Experts of a small language model: 211M parameters.
Below are experts of layer 6 (counted from 0) of a mixture-of-experts language model. Rows are named router (the router's row for the expert), gate (a neuron's input weights, with its number), up (a neuron's input weights, with its number) and show model dimensions 720-767. Each number is 500 + 40 x the weight over its row's rms, rounded and kept within 0 to 999. Numbers have three digits each.
Before each expert's rows: a language model's description of what the expert responds to; "mostly gets" lists some tokens that are sent to it at least half of the time. This comes from a sample of Wikipedia text that the model never trained on.

# expert 10
Digits in coordinates and dates, initials, table cell words and labels, e.g. 39°43′08″, Apps, Label, Museum.
mostly gets: " Apps", " Label", " Championship", " Colombia", " Museum", " Brazil"
router:486460487538458428453517564457541549534511520514521556513546455470538485530471516509526472536518492480478460478555555464523468464530523452509520
gate0:497512507461554470564519435499500429511477449508548516522513506468517478420505505486545432381512507584559500562490467532503571531512501561482522
up0:593533547461638515559474502546530515531433480489473508542581513500542431504545435448470494441504481525455441505515527480537511474460473510470551
gate1:498547510467508522483495472484499491509429533540497505459469521460419486492520448421453441444532500503502540479403504440461573503494535501509496
up1:570532436470494538518477557444531476544435497545509559467466511514399481452633516505523529521466529500477486473447492445466451538574547542481552
gate2:467485454530492555478514484590511498548449426494454534442431458428512534501477539446448490589391497495456508484560559545558532474437467488464507
up2:485505469514497494435525495519479514542550509536494567394511464434499532518530556500482533468515539479428557525550565501523537486422465419526495
gate3:454511460503570521490549461568462542563517497472514464479450468526534521469501487507531487465494524483463479424536570529471469490503410540451526
up3:500488503485466419501549491491436522534506521543546536573429451484506485472451510500477555428538501480561511566522557539442485496514540500455521
gate4:549510380457446468521483529530437542439538428538478434533470436487501512530510508472458564464524455421540590470529527414470519511503486447490504
up4:500507514507568525613498425479489473486563478481516490489460486496502590435512489513507529516530540592490461483506478533425438454526504509523477
gate5:528448449534531501531479443595496531521549488492503541557515569496479536444554567497478496464436483477431546519496442522455570503486518462522564
up5:532445493544520460514542495500497520531572515506519505505504526551483522466469575477448471506529505522446476446515509444455557457473528420474561
gate6:516497525500522517538530478521442567470574444577434437529508477490518462470432496506504432461452463451468460548424510517545444467465365446487549
up6:527536498447526480494512460494503582478492434572412506480517469500465472544459490523430415476448497518475488501473503543448418508481394472540565
gate7:442452437445583533481498498546497520520580456509545511491517409557499485476490476506505476486493455570490593555494525508435518447516611503492530
up7:501465463499466519494416546484445444531517444507506481524534488564555504510555437428469438503461465516537531497570533545488552398520553489447478
gate8:483486431505560503475516484531453549459488577492478561413524443486549531450555541503587578534465530546556540522463555529486616542561471411508498
up8:494491469434450508456538453533474562510419547474422459417453480490527459500443523505472419417456522546483475493464537534501539539506429535503565
gate9:440489522497500535462526451489509465527480513498510439505495503540408447524457575484485499457506559501431484502472462486442523506529540509519519
up9:414558489500550551537535500472487552504417496488548479475468537475489476533463517492427495463508525489432467470560477532495472552472538537490527
gate10:470479438508566481472484452476547418487561511540504529454566523459509511535465575532524486431459525448521654540408492532443499463472512503542557
up10:546532455528484509431509498491482500536468423500521489428548486487452521477490535536467517454471490490545515551446521547484563472518500549570527
gate11:503539544467567535477527462452512493476553478530451459515473476595494436505574504536531558474467488460553511533480498511487515443488513543542432
up11:494524489536514557432498519515515526466502504566451461512422463482508487505569495529563525446520541503450535485461489458485520480503532502491529
gate12:530522525489533454495489502463538460470522525506528512438493531516520497526536451474497470497471477519437464491466548504500597509545529518499481
up12:470514486495522515478471514494516451422527455491517527453478507536514495509526406486547527438498462513520519472519498548543523438580462538519478
gate13:473515505540492452562600518475463491508547525485468485475467544479505440477508514466471482481526460502516468484539544483540507452487483484480505
up13:559483493530512457562570456473515472504485504477476479549450504522518473487459492529529489504552496520490482443535535524637556501555519523472446
gate14:554507435462509480522482444486488477489387501534491439460506529581524337554469597480429525427513529541508563580514471485519445496512492463496513
up14:481553491487523443448501477444517487464468562513542462556545582574546423524483648553487543470522494465465582505527518445497401525471495408497513

# expert 0
Digits inside coordinates and year ranges, slashes in pronunciation brackets, and table pipes, e.g. /sl/, 25.806076°N, 2000–01.
mostly gets: "/", " +", "%", " Born", " Succeed", " Website"
router:513453460577465397453542536469574541595517508540552577512529477498535453511471525537543500541503515488460464488558561461552507499531497470475542
gate0:496487577503535467521469441451465461500534469508503471462461545490492530447470478510491460503455460564508477473452464556510509560456519517516490
up0:554453518448546546488490469510486499523534472482445461517547531499456485471488534510461467574510454546473414474503482465488462559459483505527514
gate1:498572486500506603546468455582564491480483457585459486523402528469462458526524448442442435505496525540458477432497462448509552481518481531543463
up1:566573441498518589578483532558509487544479445604464530500447420467455462513573521516527429541539508557466478428466402484546466457487462534489509
gate2:508524493523522539468495470539486546519488449514504489488510518474553552520537590454471512565454505523467434525468539435437547443412528452475497
up2:493541449535489465475470541475477528537589492496516449503486509476541551494481496411575512567497482560480495546416477490425505520498486506546524
gate3:422499434489524486526514491552448515494470542498476458513468478548561500562473556605503498526498503473485434448539498604518490455510547422497538
up3:481445495441563453455503492516425544550498409520449532523400493547479556525456428430492558475590492507532550528501571512500443487491460546446554
gate4:489452395462493469511461423470480446510486482500516449515463515549492492492499567501444570552556569460498638492550478448569501518494503480485536
up4:460555544555553495573496516552515468462528526467557484506529567454454487507512491528494520474532531624475530499515450530444533472442536497494524
gate5:514507453558511500507438514597469576476523552443511515533543520525491530502565525451449528556471516542447430497527515476487567503494599431605543
up5:481535476543482483507473550521439556479511546484457499487575514499452516487530564465441459504500516536520400449500506471527545500446525464545514
gate6:472549507505531495524528461492461478459510455512465482536524454451466520513472502543536458472450494486468446492463504432539409459489461512484506
up6:461545484456540487451536408487457494453451411553419448545509473466423485563505563555487489462491462475458507481480581529496472505475464541473521
gate7:504533464523562526490508451465431472515463520459485477513506431518573496509531481496385473496581506462474515461487490433392513405537483460545504
up7:482534476543474580505511508488431443543504447484499439516481435490516501521580486507461500515493522522471518446477475443452542396511499483474468
gate8:524452431566504500504500553519517532487542527533539519494509534461525477463470481521539530512522529521486525480447498521550524468521544486616488
up8:578491465525517545469540478477532502526465555528479494486478463477498518435438507527501473466476563510473503464417523495478518499525478543532504
gate9:489558471459498481521507422540512513472496447471534421461547561487487439495489559458492497424428557461543566494534523486563486512502488525500527
up9:460492480429571493491497440521488526522511462459540434450547566514511472548525530450496494475507531462468507467504510479510509520461520482479525
gate10:520505471494559548459467535492507460520526513510390458470581546499499546558571590489557527474483532455509571574399507432498545540407502594560482
up10:546509494508468553489443484469475447540558441516511466493561480543485509510529477545531522502461461445517476516435561505535516565474527548545497
gate11:477469526488478485474541454517508486471477510588549475447529520460513422561589534530502568472520511518425532499504530454532471547464458559473449
up11:524510479544484548426517457516490483383480505519484401498564432550498478444574512505535564450523517526483570478482570475451512499482432449447479
gate12:517448569445453456470503470454517489501511553480548515516500545461546434537530500456481528443516463530474491428533508534472606453543493534534560
up12:558479546482487424489475458506457475483529538501568490436524490440571460487538496443506514430521485513496489463535470545454573442542530548528530
gate13:401508487422455440572560485504472495514531506470508450500449497494528500452461537473470454522554462531501434506571562449493571485480460484475458
up13:528524494468536502538495502539563461500469493458457487508445493543497523446471454448457486513540519537552415469532516462512547497474491506538426
gate14:535504495501489481501461458459507515438451459416550431548504549541531447534526554476489520518511500522424523591508509507485445537527485463529483
up14:547493438464461511545503516459479562517502536464529514457488496551497475533561658513529481495473485506512605501537479507527459461504499479477518

# expert 1
Word-medial pieces like al, ak, k, d, ed, able inside names and words, e.g. Sa-k-leshpur, Riz-al, he-al-th, directed.
mostly gets: "al", "ak", "able", "k", " Mad", " Bang"
router:469488462547469545483540557480536566567578499509551473593565463466529455527468479520535489507497485508512453443463564494543497484559504450461533
gate0:505481537446524515494450480510461445472515454485456513447515535457516511470439475521551431514541521537537476450496493460492526528471464519489505
up0:542390544498523514426481512563516461423444525477437494508526454445467479544475465502480507464506515527446442477464447461545496599509464593550532
gate1:538613403453481595460558491519489506490503523534477533504401510515379451491612463452440531515486514536508552420482528473546487483461458511520543
up1:510550424432496520462485518468529495463521478515541554487447458532435516547540521540495491551473497450488523437481444518526474490525480541513485
gate2:503406477506484528519510510537519432563490444524467494480501526472500531544493589457558477536382536519477433548478513455501520491481457471511462
up2:499440491517472489511454506475532479580521480519461499466504527508539547548454595458555473518424517517442481602458515433453509512495464436537491
gate3:459486457482491532503584461649423527553491484513431469443452434465544495480486532555537624480456556547503455477546495453535472498537494492461573
up3:491485525504475497498457542566457578510550402474450520527452510609455569527458500529502545438534525504491545493484559470480479477499423557459502
gate4:625438511487529475520470520491493488457516434487489473475511456538443516492553496555444570501518522427500541490479463479631517537549503517462501
up4:482526507571573497534492500519483433498537552472554548511515483526500436521491425539541528475506588560520528480468421508482507479560499498492527
gate5:462474434530567533510513512515513579549454580531480518496464556459454557528503527507501525467506458501481542550522455549504579570502536483545481
up5:470456463526568460521546532481514546568460558493458523491434539469477573548492504531491480472539488538464488525462444516509541527426508487528515
gate6:547512450465565479512490426499541564413465551582529493459542508484447554502522519532519472502503557485502451511508566445559504496496405441473545
up6:532568454397522441470534441472509553411401498563525499510523518520439516504508539532506445514493523509539475527431562474483531563499458433532501
gate7:502556462435556527470550459530482503435466542471521486549460398481538498548480454456448458461544437486510577480482482517368503446603519515593483
up7:461572455482487567487519538566501500517439552494518497563498476502527505537474473465473477451513486487496513505466531484444484438574488504539480
gate8:506415457524533544458504500524534520450478525490510531478515536464488500464564455560554502516493520533558455509538523544457539478517575436559537
up8:559424484501453520533538471443534520537512518590454508508397494480423474470574564445526410472500448529503455542491486451491485526491375578518483
gate9:474499479445513530484545520465545492558475506510496475530513493463490475457542515461470472442492559526503480545436505525511515473540576541586484
up9:473484455449501503481536511474510482549518489477530476524478526471484500487523510446490451460522511476479451501452527517532497480531572531583487
gate10:533481514472539562465553399448522418531474461468426513489522490457554564516527609553476541440467531444525513542375524498440457535472470519559532
up10:504472511458458545486547425406470455556471457534454533522437445459548530496508529559513576435440528428579498526424522498482490556490467493545487
gate11:490458500486528612458506532457482481526505474538517464456562524447474496575552545485399585534561469498446570551461470491512547486502520458544456
up11:510493456517580574515501487487422462464472513545490406553520498487489545526518518533510521437566548479448544542489477494513547535549476465502528
gate12:543523503488504468470541569516458487485576556462539444508481503458580469532500471487501464471508474594537529501436493537426534507476492562507527
up12:571520470490493467458484582531436493484608551453518448508490526412587466477516459520527476461576457556558549502480479533453477460519493584516536
gate13:423507530432526447572472537498452531456486491474479417494469481394542477467412505516476440451562468512473485534463591533466511489505461454488442
up13:505522518456503498536488521503467540502474488439462417458495450464538488447417476521444476425528464487490451463503546527503537531497484509546478
gate14:495527475410486470517509438448499480455506540441533500488552494507481481436541566471410486498471488556486573512460465463523461496463493482521526
up14:477546516445502472514459490503462441522515565501534512540530556530473447501597656478548604504470431515476558467548499452548464483447551472482466

# expert 14
Colons after infobox field names, commas before author years in taxonomy, and prepositions like by, at, from, e.g. Builder:, Hampson, 1913.
mostly gets: " at", ":", "):", " by", "=", " from"
router:455480554483451493484552547480552554460473456421509502565504484482501473483513542522388508544588454467466482451483462494527517484517500500550547
gate0:532486548429540500563485440518545444528510459501513443498516544531503499445490501605536478427554544538431484630477550573571506537486483496497436
up0:589491532436561536554471437506513447547533461451454477552528507551473465451542517626485555511530517537474493523535501541552437543481418537485470
gate1:489511411462553557367582464519570432489502502581506421596443490527446567551580495432440467550574507511514523463487517469501460484505523487444465
up1:511539411504559539427557495499591412505462475614489460516434463506452557535591516463519502540553489522526545454521481498540443478521514557424514
gate2:424508489561524560548500525487536488493519467478467508502496455549495478547514452440515526521421495561490427522512552494505578551429406421536460
up2:399504475557463507500457496543494527504551491465418504484504498543535579514495491440528540512489469533517430485523527482533496565437378416625509
gate3:433496472518527510515583471598451540497469496534499471505453474484530573553412584462521519503507484465532454449530527537487429477552493495489531
up3:454473523497528445491503555555427502520470493499455486574475477498457551489436423523459495490513497504491549530504520508511456490495479503494460
gate4:616434467468491530551477399512489469486495452480486462510524437555516450562522518489477584440625536442509555474499465448541581531459550450474506
up4:481562541577573567540479402572549443555536563527522509517537481501501463493473503480514588478542508609476507538558410522505510508499548522504505
gate5:538477430520554548464467475529498499523493557474452536546453531491490526513543423474503536512460485453486495498548511471500586547487561456470566
up5:525464427512525531477505480511490523500507507490453500528470533509449506489468447495526464443501470503496486467515512456479528500436544403416513
gate6:500495455547477460524503448471511530450552456594495518556529543448524545467462455508525487445573560478460426502432494544527486550493408481430488
up6:512507425537468474489496431435481464447469457560485526526506509435486509458483513466513485486586482498454484492405491569489474567504405504471489
gate7:558493482469569557470491481551477483509508447496568518539521415469585484497476497548433412497527440524526485459425462486459537399509550563588505
up7:557499529518515601525499515536471551558508459558546461475513555531512536434509558467482467467547490543470512448512541420463452424533543486498509
gate8:409449443535520516544467468461515531495619486495512580508523516515532513496511471564589565502523520465515509453503530503428570534497487462503479
up8:539454489508512486542590452458531526447553516527441527502462443510497499533500481498538452439495494498452493456430528487500504508452396538496510
gate9:478449500489592499547533491421548501519484493467501426492511449515518456501466457511496465532505519525498513557498512549506542541533486520578582
up9:536497469503523444475522438475547486552496543488514472522511566541471470489470521480484498476478545460464424463522470502469475453456555512485517
gate10:478516453509559473518463489518463471501428537505486444469552511450503492505468494504479515469476479416487556544446524482391457529432539422540507
up10:482508439510498465547483490507449486499449514509509449464522448494564484491492489560508494458432492403507556520467508494472481539451511431536501
gate11:458505515483502525458509452503486442539494520494552501484545472459470433513505477531587536468517477476481512500505467533543524506479445554519443
up11:533518493523534469481550528465535473552476480525491419531487473475468617568540478515540568469528537453443583531515530514523560466493518530463560
gate12:516520527446447497573540439512558446431581428458494523452511444457511459511479466520400465505542505484522545459515483484503530504464432529552515
up12:519500515471499498560508464562518451468584471498502507473543448442522481474513486491441456500539535496516551454535470447486530473506449517544541
gate13:417526597474535491596491546501503528519460521434530470452491527463472535512463512511502461480550465532508448469526551483483503483513452442480556
up13:476508574441571517590464510493556534551436516427530451450504517482462539460497470532468504458509473522505418455521510490499554433527482524469524
gate14:516478521462480564560554497418531463529444508498497514453491464558502455560494569496462463490515475548467575497507491452474498474463509499478485
up14:481510452460489499550471524436532490559561530483494497559499445571499524512505612528462537521489466503424593462558475456453524543446528458444483

# expert 8
Line breaks after headings, table rows, infobox fields and sentence ends, plus heading markers and sentence-final periods, e.g. ==, ".
mostly gets: "\n", " ==", "===", "\".", "==", " ==="
router:484499486511478490479561495458451517558433495455481497541519418588550582516451557521538466560454545430514481462496542441536482524563527479488517
gate0:483528568511494486443537436497530531515532477541521481539533506508521499444455469499460450453505486519434441554453548501418536548440485477509453
up0:537500511465480522455471467549505565487496442451435485598548534549547508473474508526460451501504530500446470527459502442491495521459451478572495
gate1:499541448451524599445491483525508478540512485478535528556420526487487511517534504429439446517468483520509497479527493433553490508475605511501468
up1:552515473468528556494474513462501475517445482503529548512408492503485538516574553541495495537479463486486511447512435465601468492499606499452476
gate2:477407528533454567505541487566544530563463506475458543440515554433489474462450548507497544541381490501484480506527501500417548495456443475466475
up2:456432533542435497473486469510545512581501476486488487452495519454482574480408517492491578530416477476447525541489522534422492461462466487526489
gate3:394553479536517446489560476577538595523460511488480496446454440580511504541529574510531565473479514493527479482531517530474507521493435486499562
up3:445534475523504409430564486577493580492467465508485521498446436530491496495507452542464584450510519535529577551511510506468473497492475509486510
gate4:544428506477485528465469488526496508492541482540503479499470441560409461518531535460481522486531521523427539451484517471567515549490511492488565
up4:526524511520539515457475444526509444527564503505565509528532475540511524540425496483486494474518549609465530471490472547474520541488541519546547
gate5:525462462474538487459465531526468567540530497490575539514531574483445586512496548465455483494526513544527428551490549436430553573507604487540549
up5:565484471472515459469520531491476520533517522491550526547565530465426590557443540490518448464570522540522386486457510390481565534477547500501552
gate6:483451452446546519526494454496514534462506459562483546500531476451461551586447444505512516487459550586513434557551558534523468533525418503473433
up6:496484483498529547477529440506528459511482468590470549567542490490506433586504530572502524456462489553529489516475570589535433546428417486560456
gate7:514489478462555460443499448519490516443526578481569418555485469541543518561512489485478434526514447516477543514490531440452467380512499480546486
up7:512535490533524511467463486515514495547554464548567475552553519519475509516446503524498420492407460567500499538517578421551518419497516492471485
gate8:530461500495516493555457498549544512486497541534487585459525561494573470504550516561547508540507554497473473474495519602476532474514538509524535
up8:601476562458475503523516434501522542534473547522467563474476479503527469475522515546497408454477527486462408533438453558527525479448466587545534
gate9:504490513436509485495504477454553516535496529485525461463567483482482491524427542448505442549440561481515507454489502507496487493577545549532465
up9:486523490443529462516489507465566498566492509481573486496486561501491474542407558434517446463490560433470476459548491491550492515529550539477465
gate10:455531531471589471435500436497459505476478540536537556432494457479557489550523543510503514502504490473553538515473501542482483487533513522522529
up10:466534521500557460468486450479396510510471517549560538443517413488566441542526497518513512500508511478534506490468520532527464520535465541527510
gate11:483526505453503517437581507473478513513449467457433444526546418467509460432621553466491537469496500490500523500471498559529535454435502505526484
up11:554516459446506510467585527475470519450434463492485452497496454501522483447575518445587574446504537493503492443562464485509530489461525477474544
gate12:443508529491523476519522455504461442521505477450524510444505481477493421556484508465544480415543518540487508512450480539506547504533492497455494
up12:495491537472520443487471506491465487486541468443498520465508459481514430529534441481528485421562514532513506497524454563535544429570456512499501
gate13:416515543499496483598510498556449550494446518398519407489446554458478470513494489582481465554520463495454455538501533465467497531469506495497483
up13:477547532419492460539511520504555539531451493403535444521485531530520485452497445588548479528472547501533479507465546449489511514471533572500499
gate14:487506537483489515529484460458519494485463552514514474496530483555485444585568601477430516478524428476451527558422475444526430500524518471545441
up14:457528496451508468528416506429512539444488485466564502560495542521535446508436609478511512549467467467448623467600497467520526468494434437462544

# expert 11
Connectors and separators like and, commas, semicolons, table pipes and dividers, opening brackets, and list field labels like Synonyms.
mostly gets: "|---|---|", "|---|---|---|", "|---|", " c", " b", " Ken"
router:492457510557436434475512529481529568522508511515541560525554454481528495536466526520525484541524500466466472476535561455545461457540528463519543
gate0:512503560476506465530442444487517466551511433521532568454486475484501533378506432472559470541503475503487544582476570567453495562505492512502469
up0:526477539477647547562506484525458458521523516437488535523525517590512494451505540463554460451499531486418477479440497555518494445484503543573526
gate1:491524503469522519473469512509578446478534512530508504482498485529450472529474452520480427494466509565451473463458485471508514513460569479482482
up1:531528456539516502514430512482519463496450503513537483459481501511448499525543521521515476576459513499454488450511458489556491454464520451473506
gate2:522482476542457575552494501545528544537482465514508476481526499459482540493456499455511463603448530532480491543546578489542578499463442568484456
up2:555510430543457512552489508475485533549505517499497513484498501526554587522446449497507444529462484528473481532434520472471536515463452504481505
gate3:477502497446486480522521508594443560509490492499482440479489502536528539513459573523530529437487506483548455540535538541494449482505505527473539
up3:555501508465597400492529527529470529526509454564519518578482414508446461499463476498554545432481476493482538532566511519521445460483483461482479
gate4:477460414495484510575540459515506505483526445485440485538481481518407445508515529427476553442530521505467616517566440445500474535493452491513467
up4:542603465567578501448501500526528513496519567529471537516590489550443504500458494486543614463428512595471509486509401509461470499497476522515568
gate5:510528499577545586496429490608498494518478534485478453479436595519473485522501467435474483526516498470392474530565513510446525545530565495544541
up5:543507460548523498504552465488466477516447498464499441529546505488490540506457508479476520440519501490473448508502513478513521598436578544551489
gate6:518447418535512529555492472458491466478585527513555516522555400416512492457509429516526510485439486500433459482479522553476413506504514471493538
up6:545477385483496575552553461448446494513480473514477547534516428417500456492513493479562460485500469503496550508429527543460467538458477440509533
gate7:545593440408552496462498442440480492483520530425470519500487453540554486519517545508431485467531530454434560485518503474502507392515527456486488
up7:536545459459488471532518511490491503558475510507464456523486457536518486513454518571453417427462484477435516477579529497515550420518539461500431
gate8:493421393540480584534543519526453548442459508469541500461525489471519519533507490508519576494505503461490510496487509543514517548514497459477453
up8:561517538471450488519522491465543497497462502482468521433460486499510474527550496515543454475482526525456450496462481507489514511539417486537471
gate9:510466432461542550528558545412477530551486479469467488564562466479435490482506451572431474549509494463475542493497442481507497456521612452499514
up9:431471505514468521518516481466502506590498552450520475512522498499508485467463517502448491497480485495412507501529467491539441468498552535586532
gate10:504546512521482512464528474518474440560498550535469531476534512492491575503527606487505529465485501404518550545483521580472528493443528446517536
up10:522499494504485487511557449448540442531491511500527531480466505514484511477546480575443519439431528469566591579437511544478499484448485507541453
gate11:515489537471571520494502465478434497424460390489480437467550490480524568540556535523521493437593420518491534542463512487511451389517498512512436
up11:502525468511542451558531471502478473432455444482543483511522494522467572513504497515546537448548508506485517504447484512537460513534527510490495
gate12:502467501468542462444490532465489439448434503438585482478492474495521418500478493426490554471498548541482469464520534529509557509587456540452530
up12:488493501480511525482438480504494421423465496457548495457497441477514486467530435461498529461538536550526516477492527505566552489611472530450521
gate13:462518529483483485554462586550506533499477538468555429411472526420481499442540533541448477471501454541492445435554530504458495464533469492556480
up13:517552552482517498527465544564521525541449500439528451465503510502519515442515458546494457487492455558518425469560513506484533462492533495523459
gate14:503502515510478531524483440480500471509418527517432479474574539498526444604539589497457509439528518490468583496457478480506489512543516417428447
up14:486532507428472499496484576474501484463486559442477499559531569545517466549520621473443519412489477496478578473537539543522519538524454414483493

# expert 7
Individual digits, mostly 1 and 2 starting years or scores, plus spelled numbers like three, six, nine.
mostly gets: " six", " nine", " five", " eight", " four", " three"
router:549481446577499482511547534415567535447507532506493500439520453510527548488519549558551490510577502525506492503511515505455463473547535576554471
gate0:453480555444482540489466478513534449451528392472500552435550495475528486454432485527497496456580470498480509525496446514498475616447520462482471
up0:469475486475529530454455519582500478496518439401440519464536548520456486475368510572483528514550472466509450492513433473502467542421488503499479
gate1:504546444454527534398502461531589463484487529494514511527488577474455463459551457419443465520493513518498489460401516420541474481491508493451488
up1:520542416516507485469488486536587419531456459553559461465524500487460472469597532446497476564477459476502536446444465535533443466500512481450441
gate2:454513505561500505469538546501519556518464491552450495458493513486448596559458531540522464567476525467488475519536558469455522493466482482495499
up2:535525461573437435508466495478505518482502522519417497491502488509512655552498516552523516552462502436499489459552543445453585451448533431562499
gate3:482523473536512508526537507533459536467491533441429525485516471581521499499469590595494495425541587497528531533500575472544494490520457432484504
up3:476435502507531522469551458534484559584483472519493452556455528540495547427472509490547537515510515541444471503505512566485481520454516557451569
gate4:608469446441497477504468508449451497431471361505493475520467488530457495455557477571428559470559467489465513540481518424515545537530527480485495
up4:547481563526578496541453393531459468443541470504481534491495457546450539472459445543472544507504568601520528515496479516444524505536542543487533
gate5:524466484503515526475477456525570590535528519525552533504468533463481508513516506498495520531518468491461500502547521500482592527551564486553590
up5:490470450496543476454461458541527573488514469522517537470495501468469490558462468531499487530536522540491479486446497466528582490525512452542546
gate6:513427401471565498530511486563467526463528530547489508572517573483542487542485487517541509476506553516559458485525466478515466563524495503484500
up6:498475391459543467472522479518488536469477470516478542516543523484502446531493500518533502505530513515546489466488466489462502571515479501503492
gate7:549494452469546558490501408453482538512481548490534466534525415493593512495520455558437460441545460500509534464424504561447519376508538463503505
up7:545510413501513562479493435455515499539455558533569476510529457558592518495534486514470425455532486499506469498519506534440501400530507471457445
gate8:452465463445491533476500513535552556512545459492510522549487554429507499458494478553530534555540505469507491499501542548502571504511458443490512
up8:541476500506525483517514492431495477507453564557456507441484478582430510497497488433489365506425524546451516510402456525551453513491443597511530
gate9:465499465463513488512520530373516457544475512545516493505556553557499482521467509475488495461529532526511478520461462523490465540521479531575539
up9:457493498497501491484516560418503465561470543470517501501556600541503470508470494428497499447567522483492465498461483508529460539531482506571569
gate10:507453486509545472525505478485450443512527532480495443496502554537553529470461533538512529437480508428531521516402504491494482500444475554581524
up10:515464489524533478530513434482458440534561463499534450497480531535557510474518493550521537401457506457546496478378522501532506517447488531575529
gate11:558489489418446482451565539466449514506506474462486461549513566458499460503549487534497521479517465543540550485461439529455475406486516476474492
up11:494518526444498554473542570528468477477517513551445427500554532517510553489482481501500553473547439468466494527445518513521522425504522450512536
gate12:511454449577510472518554488511476520425542437448564489457585468494549452626573427493500491486578489527444527455513523607507518507530497552513542
up12:503489502567466463516514501532477494408552457470580494448545489475520429536571430502505486462571513481506564469519472567506544414578501542498494
gate13:439547496512466426528510513482507510463558486474499479511446556476508565491468523486482440450554473547497425516510592492454539473503444432521514
up13:482541525505467434473512540462544528495529465421516470544469528498515531438488503525529511462505507537536380480522532482470518483523472483534476
gate14:549505580463516450489493448480426554521470484477525452503456506584566490551531642447495535513513492543424598520491478454533447496544521435497468
up14:515535528455500458478468449498474551459461547484517487545471545614559484497548632505526526503533474493450585476507497460529473502502496449502477

# expert 13
Whole nouns after the/a/his, especially kinship and role words like son, father, band, role, plus endings man, ster, on.
mostly gets: " son", " band", " mother", " daughter", " father", " brother"
router:519482439437507490510507546441519437545539555541519489568490475434557472471461452567563534550527558493535444425577480456530446517478518481518600
gate0:531519562453547512416494530481512389506513494495494468445542557495527543497475490535441440487546439487475402546475500487483506540517530519554583
up0:590458511504521516527510494536467514521487456526498546440522466511545435538423486447452473478502465527440434510562546530564449592592445546560481
gate1:457588430536541600472485475602548480452509505512527490526462512543489450470540412427471487528498468551526533396468492484502495490498560479530460
up1:493561505560488554496450535502541461498509494530467522492505472529513528453556521509533466527481462510473541397445438508509398526462567504502512
gate2:513533489511439473528521517575502494507476528468492542535556510443520449549516542421497504566452522474454498496519538449513582490487468487494477
up2:525546464518428463466470496533512484502452535499477536467515509473523514548503546423522554563472545461506503533522462459435542454455488452500522
gate3:389491503493548506490547478569465641491516563445455460507479444542539517532513553491489549520541558529486483438487608561498495489506570540482539
up3:430481530435547443530498489523540550449491523452465497507472464519480517449486483450538533508569596514540512559482591497479440510518501517482569
gate4:510486476441493482496468487548470479482477355455525487525487529537443480423526541515453590494561482470487594474500497399583516536492504492527533
up4:530559533572529428505462477538522408508506508452588487523567463506490502487414542514497533460514508578481523484513468435460538529454469527541505
gate5:479467435566548574543465488619512566563558555500458464543530543497502550457493508449503551486429456447451464459507534508477509605551510513526563
up5:490455429550576481523502527553517530534561546478482440508555528535501517444467509486528530480473517497439446440427551511546498570524493509475536
gate6:546475462542527457556499544581477548466541547582487475575514514484501531588466463565529426445497553497474411496492530504553420565455486440438505
up6:589520494449528475494504510528493488504457474549494547577472520503510521606459489538480427466568554488485456500443509505541456594461459452426530
gate7:487522479447473473465561445519493496502533496500546475579476488491545545515470388523491453492519415441437522552514537542379528461491492460587516
up7:488557500456515485451500521523512481566543510520528505543484524518531531524474411521485476470459475478422480507563553523436522473469514451523505
gate8:465483494529518454535532490538531547461504526516503548463586504524567463543511479528523567561530472471483433432516495547504543487506493467530505
up8:521392503523485453447564489485524510559521526503468514469507453591535477475548502448512463497589509511475453552492536473580410531467456554546500
gate9:474545469515538484531554490490550555586488492436467489503542528480515541566477461519514513498495551516523451511520508513536489475525440612578507
up9:455477486518535517526534491461554550579513457408481474496491522458557545565488460491522445431533548491465433464503478504544505498475506593594539
gate10:531568462547507507471492445471491485503519515496473530489608492415489497530548585549492580506522541500515551498404522523464478463446504460507597
up10:534581481537442534500517439450444494533515489499546494520551462429469492484551565577526583471473561479527526485419508514492471512492500473558553
gate11:509519593475557510501487485491486543476526414459527408479501480449491422488539536465476607484507474542544504515463442483551560435457476485471402
up11:501471468496511530500561513490370520472468488526506402504490452533490512496519529519488540441552536512455518515496506501491552506519523504437539
gate12:547492529499573453468554524499518500463510489448557493491506519484585480442474472465471500488502464526476500540512522556459510530485417533490479
up12:536491548473559461413534534512528479442590487448529505507523476453573511454492483467508485487522462514512498510542530570478500500503429530497456
gate13:432438574471445497523537530595487515509495512477506471470524572471504502494458513434541444446510497538500406483493554490482477504505499496557468
up13:484448550472444559522515500623490512579496496465513455479513579513538473478465463514523550455479518508486380513493561518534494542504533574565425
gate14:511529512457512469492539530515517478490366487459550471482513515537544444538499573520482473456554527450479573506498490458586513459466524512526464
up14:441527452453450510483532472527558481474509550463584588527495487552511469487526606540452547451556486464436604454510508493546534445477563485523541